Weights of a small mixture-of-experts language model, trained from scratch on English Wikipedia.
Experts: 256 ReGLU neurons an expert, 2 picks a token, a sigmoid router.
Training: a variant of SOAP for the experts, 570M tokens, 9505 steps.
Below are experts of layer 11 (counted from 0) of a mixture-of-experts language model. Rows are named router (the router's row for the expert) and show model dimensions 336-447. Each number is 128 + 24 x the weight over its row's rms, rounded and kept within 0 to 255.
After each expert's rows: "gets" lists some tokens that make up at least twice as much of what it gets as of all text; "mostly gets" lists some tokens that are sent to it at least half of the time. This comes from a sample of Wikipedia text that the model never trained on. Tokens count by the router's weight.

# expert 5
router [131  91 146 130  91 105 124 134 121 141 133 163 107 116 132 131 130 151 105 126 101 123 155 128  86 117 108 124 116 113 157 134 127 137 134  92 111 145 142 103 100 111 147 148 108 118 141 124 119 163 136 139 126  65  95 150 149 174 115 123 116 122 182 118 145 122  90 152  90  96 123 117 104 139 148  84 123 129 120  88 163 152 101 130 110 137 127 118  68 130 100  87 131 116  89 136  75 121 129 141 110 103 116  98 171 131 128 118 136 103 160 144]
gets: " in", " of", " to", " at", " on", " from"
mostly gets: " at", " from", " during", " located", " into", " in"

# expert 0
router [131 119 133 118 130  78 106  99 118 127  98 148 106 144 148 104 134 140 118 131 147 150 130 162 112 119 124 130 114 123 117 104 142 112 134  77  33 132  91 117 120 155  87 172  80 111 157 119 105 144 102 112 132 130 117 123 120 120 163 111 161 138 205 125 151 101  97 186 130 113 142 127 121 148 154 103 114 140 125 124 114 167 129  80 137 124 118 129  72 127  92 113 121 148 144 134 121 116 102 115 127 122 105 127 158 148 130 138 144 176 119 154]
gets: " the", " of", " other", " National", " United", " two"
mostly gets: " Army", " military", " Air", " Supreme", " federal", " police"

# expert 13
router [159  89 114 156  94 113 112 164 144 126 113 160 136 123 122 111 126 174  99 108 133 146 125  92  90  54 103 105 104 108 142  91 104 178 132 126  85 159 162  98 144  99 152 129 139 128  86 133 104 131 151 119 159 103 116 114 136 138 173 176 179 132 169 112 122 109 135 147 137 153  85 148 122 101 134 123 101 143 120 126 167 140  83 109 107 110 107 147 121 141 134 113 141 166 127 138 104 110 128 133 113 121 140 129 127 102 111  91  94 117 156 181]
gets: "0", "2", "1", "3", "5", "6"
mostly gets: "′", "°", "°W", "″N", " mm", " kW"

# expert 12
router [143  94 111 144 109 132 140 125  88 117 113 172 141 127 122 107 122 115 105 109 166 154 158 108 150 137 107 104  85 112 124 166 128 137 121 140 111 110 143 138 122 130 126 146 107 148 118 159 147 144 110 168 129 145 123 124 114 149 172 115 102 140 177 144 103 133 136 141 127 106 168 130 110 122 139  96  96 120 123 108 150 180 127  87 150 105 158 106  92 169 114 145 121 118  97 154 126 137 166  85  79 130 169 119 180 124 114 161 120 159 135 166]
gets: " the", ",", "'s", " his", " The", " ("
mostly gets: " their", " his", " her", " its", " His", "’s"

# expert 2
router [147 109 130 149 102  84 132 160 137 117 134 138 118 179 158 169 128 160 130 142 130  99 124 103 121 134 123 154 126 126 103 134 112 174 122  76 115 139 102 107 141  73  99 135 100 113  98 105 150 118 128 198 143 121 135 155 105  94 187 121 150 121 137 145 107 112 129 140  97 136 149 155 132 145 139  99 140 100 143  72 179 114  97  92 121 175 162 131  97 157 134 134 143 108 113 154 122 105 142  69 135 131 162 132 151 107  95 109 142 134 152 128]
gets: "20", "19", " ", "18", "17", "16"
mostly gets: "19", "20", " century", "18", "–present", "08"

# expert 6
router [159  81 115 175 134 135  77 110 105  87 125 137 137 138 149 103 113 131 115 126 125 127 145 138 120  95 138 115  84  97 136 139 134 144 138 108 105 142 144 116 138 141 126 140 117 107 128 115 107 151 122 163 168 114 159 125 136 112 136 120 123 161 120 134 123 135  98 134 109 108 120 119 163 139 125 149 137 133 137 105 127 162 109 127 133 122 139 157 113 143 107 118 120 159 153 113  84 126 145 100 120 120 139 124 153 152 116 147 127 139 124 121]
gets: ",", " and", " to", " for", " with", " or"
mostly gets: " but", " However", " because", " could", " if", " without"

# expert 1
router [112  93 118 122 112 132 113 151 129  95  92 140 100 129 152 106 121 121 113 105 118 131  89 145 103 141 109 135 127 137 163 128  86 135 122 140  95 155 124 128 143 117 120 122 116 137 135 145 135 124 137 137 149  70 110 129  88 126 116  98 126 141 157 122 117  85 129 142 106 124 157  77 102 130 108  97 124 108 105 101 130 176 109 111 140 146 178 162  96 158 107 134 104 102 117 143 127 134 152 135 115 126 143 139 206 153  86 141 112 130 120 113]
gets: " a", " an", " the", " first", " one", " most"
mostly gets: " a", " an", " able", " important", " largest", " significant"

# expert 3
router [124 112 145 121  99 143 107 127  93 135 124 158 172 158 118 115 135 120 143 185 113 140 126 152 133 129 152 156  83 149 139 113  87 132 125 102  97  85 138 146  89 138 136 128  98  99 123  92  97 150  96 134 159 114 106 123 154 140 158 119 147 138 142 106  94 143 110 125 137 111 123 145 152 126 123 126 114 117 117 126 171 152 106 128 138 110 142 139 128 109 124 138 126 112 136 124  94 112 135 135 140  92 116 138 154 154 109 121 132 168 149 135]
gets: " the", " United", " New", " States", " York", " South"
mostly gets: " United", " York", " South", " Canada", " California", " States"

# expert 8
router [150 105 130 134  72 144 117 156  76 131 100 174 133 122 143 107 110 141 167 131 148 116 136 137 128 119 160 105 111 134 151 110 133 158 136 147  94 105  92 129 136 113 145 125 118  75 158 123 165 104 104 151 137 128 128 127 155 127 129 161 113 125 164 140 118 100 155 119 124 104 126 150 114 145 103 131 131 143 133 106 154 154  84  89 142 156 125  93 110 151 172 116 137 105 119 105 119 129 145  81 171 114 135 137 126 146 116 105 103 149 123 142]
gets: " ", " |", "|", " |\n", " /", ";"
mostly gets: " FW", " ENG", " MF", " ITA", " FRA", " USA"

# expert 11
router [123 118 154 116 109  88 100 162  94  86 131 169 109 163 159 133 114 122 122 109  87 104 148 117 100 110 105 158  85  97 137  97 136 153 137  99  99 163  92 163 117 107 143 143  87 118 133 144 107 127 113 155 112 131 119 114 170 140 178  91 148 198 125 121 157 124 126 137 114 146 105 112  99 127 136 129 125 118 111  88 123 148  93 105 101 150 130 126 106 132 121 108 111 111 105 113 135 121 145 116 142 151 176 149 140 139  90 112 159 110 127 155]
gets: ".\n\n", ".\n", "\n\n", " |\n\n", "==\n\n", "==\n"
mostly gets: ".\"\n\n", "\".\n\n", " areas", ".\n\n", " |\n\n", ").\n"